{
  "n_experts": 128,
  "experts_per_token": 8,
  "d_shared_expert": 0,
  "hidden_act": "reglu",
  "balance_loss": 0.0146,
  "init_std_router": 0.0362,
  "lr_router": 0.000625,
  "vocab_size": 32000,
  "tie_word_embeddings": true,
  "beta1": 0.93,
  "batch_tokens": [16384, 32768, 49152],
  "train_tokens": 280100000,
  "max_steps": 9646
}
Below are experts of layer 3 (counted from 0) of a mixture-of-experts language model. Rows are named router (the router's row for the expert), gate (a neuron's input weights, with its number), up (a neuron's input weights, with its number) and show model dimensions 0-55. Each number is 128 + 24 x the weight over its row's rms, rounded and kept within 0 to 255.
After each expert's rows: "comes after" lists some tokens at least twice as common just before its tokens as in all text; "mostly gets" lists some tokens that are sent to it at least half of the time. This comes from a sample of Wikipedia text that the model never trained on. Tokens count by the router's weight.

# expert 62
router [143 138 141 173 126 109 109 142 129  94 126 144 137 102 137 139  85 149 142 189 111 108 135 115 110 120 132 155 112 104 127 141 139 135 135  90 105 122 142 112  83 169 135 102 167 134 176 143  99 102  97 148 128 139 118 161]
gate0 [163 174 159 137 128 189 113  96 115 145 175  92  85 151 132  82  97 112 132 117 110 112 105 126  59 134 147 135 106 182 133 107 159 126  99 139 142  89  83 174 117  95 136 145 118 108 127 126 147 145 146 111 157 121 104 168]
up0 [110 147 128 133 106 132 129 107 149  89 134 110 140 161 146  96 111 133 102 112 139 137 142 151 217 165 150 126 166 120 144 138 126 145 117 145  65 103 123  96 117 143 131 105 145 119 115 128 125 121 203 111 128 120 120 115]
comes after: " (", " \"", "-", " ", "/", " as"
mostly gets: " UTC", "from", "aged", "An", " far", " trans"

# expert 11
router [114  89 128 157  71 116 151 156 149 114 142 152  98  95 159  92 108 136 136 139 135 125 169 121 144  96 141 140  94 123 110 168  98 110 110 129 107 137 123 123 120 160 151 121 168 137 100 116 138 111  96 167 115 149  97 141]
gate0 [115 129 154  92 176 102 122 106 100 131 121 174 155 144  94 110  98 112 119 107 135 142 152 158 131 102  99 144 116 121 122 151 118 119 129  74 181 109  82 100 116 141 108 128 179 145 130 111 138 131  98 144 110 142 166 128]
up0 [120 111 117 132  90 136 156 136 149 113 154 100 120  92 119 109 186 119 136 104 127 168 105 131 163 125 143 104 120 138 129 123 128 159 121 141 106 172 172 164 131 112 156 183  82 140 150 128 135 156 165  73 116 136 116 114]
comes after: " ", " E", " C", "C", " Co", " S"
mostly gets: "oc", "Con", " Lac", "con", " Ex", " Op"

# expert 112
router [142 126 114 189 136 146 132 150 148 154 147 141  97 120 177 109 100 161 136 122 156 100 124  94 136 105 194 129  86 126 124 132 127 124 117 134 107 165 118 139 100 160 145 101 137 105 119 146 101 125 126 154 135 135  80 160]
gate0 [125  78  68 117 124  91 140 103 150 126 116 178 131 107  85 121 118 131 111 115 140 109 121 150 113  85 139 111 126 130 208 152 155 108 120 137 101 108 151 157 111 103 119 120 115 133 110 114 115 116 122 109 144 112 109 159]
up0 [110 157 163 145 128 152 114 103 161 102 119 113 142 175 114 145 128 147 144 144 113 139  93 134 135 149  71 134 143 134 130  93  54 138 145  98 135 146 143 132 103 127 139 140 111 149 182 138 127 153 133 129  76 185 157  93]
comes after: "S", " S", " ", " St", "s", " ("
mostly gets: " Northern", "yl", "aged", " Al", "ad", " red"

# expert 38
router [148 112 104 145 113 152 127 138 127 113 137 103 137 117 138 130  82 134 163 148 143 118 107 108 142  90 134 122 127  94 144 139 136 154  96  93 133 103 134 118  81 150 135 107 139 153  89 124 104 126  58 152  94 131 122 114]
gate0 [152 127  92 146  98  82 157 160 154 127 126 112 132 122 146 128 126 129 109 161 146 149  93 130 110 151 154 161 165 125 114 138 137 145 120 141 128 111 118 146  83  91 185  98 121 111 140 126 118 111 152 160 115 100 185 133]
up0 [157 134 107 161  85 116 124 110 152 106 113 103 143 150 121 142 133 129 123 140 137 133 172 124  80 161 162 130 116 129 134 102 120 140 125 181 114 146 140 144 126 114 138 128 137 161 135 108 120 132 161 147 129 126 155  89]
comes after: " ", "-", " (", " \"", ":", " de"
mostly gets: " de", " Al", " San", " re", " De", " El"

# expert 58
router [154 114 129 146 122 149 150 131 150 101 143 150 135 108 127 143 100 140 126 166 186 126 109 110 103 101 129 118  78  97 126 136 112 126  79 114 110 112 139 140 112 145 127 112 116 154 122 115  92  99 108 146 137 136 114 117]
gate0 [129 129 126 165 139 218 138 142 135  95 148 137 128 143 120  92 127 146 138  97 131 131  86 136  72 149 125 120 178 176  87 101 136 151 121 119 137 142 119 108 162 127 158 105 130 119 148 145 111  79 143 136  96 107 130 138]
up0 [165 104 113 119 109 100 100 139  83 122 139  91 153 132 177 154 151 118 178 157 153  57 108 147 146 139 139 112 116  83 159 147 186 129 131 134  76 124 114 123 113 106 122 141 140 149 110  96 204 146 100 104 106 161 132 140]
comes after: "-", ",", ":", " of", " the", " ("
mostly gets: " La", " Al", " El", " al", " Ka", " O"

# expert 106
router [138 133 133 186  80 120 144 165 167 109 153 134 112  89 187  95 104 136 134 146 136 101 151  99 116 104 176 128  85 116 117 175 115 132 125 124  92 158 124 113 104 152 121 121 103 155  99 145 133  95 125 176 151 121  97 146]
gate0 [155 117 144 140 178 111  72 137 125 157 176 157 111 129 143 151 122 103 140 114 170 137 157  78 142 111 166 126 153 172  90 134 119  87 159 142 121 166 138 128 134 110 155 101 128 135 128 132 102 103 143 150 148 122 141  99]
up0 [157  94 105 137 169 127 122 165 145 145 128 149 137 140 126 143 100 102 128 130 150 139 152 110 123 117 138 124 156 153 105 165 124 106 154  87 111 129 131 104  95 145 143  80 122 105 155 100 106 139 121 141 137 148 156 102]
comes after: " S", "S", " F", " ", " T", "T"
mostly gets: " black", "<", " Max", " Tur", "tle", " page"

# expert 32
router [161  84 144 117 107 166 157 172 162 102 142 136 150  84 162 108 130  97 133 145 168 134 161 155 130  89 118 106  47  84 106 187 104 112  82 132 121 126 106 112 115 143 134 101 123 154 125  77 142 119  82 188 111 120 127 145]
gate0 [147 132 151 130 117 135 158 153 109 129 127  96 130 162 130 115 149 105 145 106 150 143 164 128  91 121 174  86  79  98 118 101 125 113 102 155 138 154  73 172 103 120 124 131 109 185 159 133 125 100  95 150 138 137 105 157]
up0 [121 141 107 106 133 159  78 140 122 126 149 134 121 119 167 136 170 187 148 148 121 127 112 119 108 116 128 136 135  96 115 106  95  76 155 140 129 156 117 134 116 133 106 136 149 103 152 168 144  93 152 144 143 146 158 136]
comes after: " the", " The", " A", " La", " U", " O"
mostly gets: " El", " Los", " Be", " San", "ste", " Santa"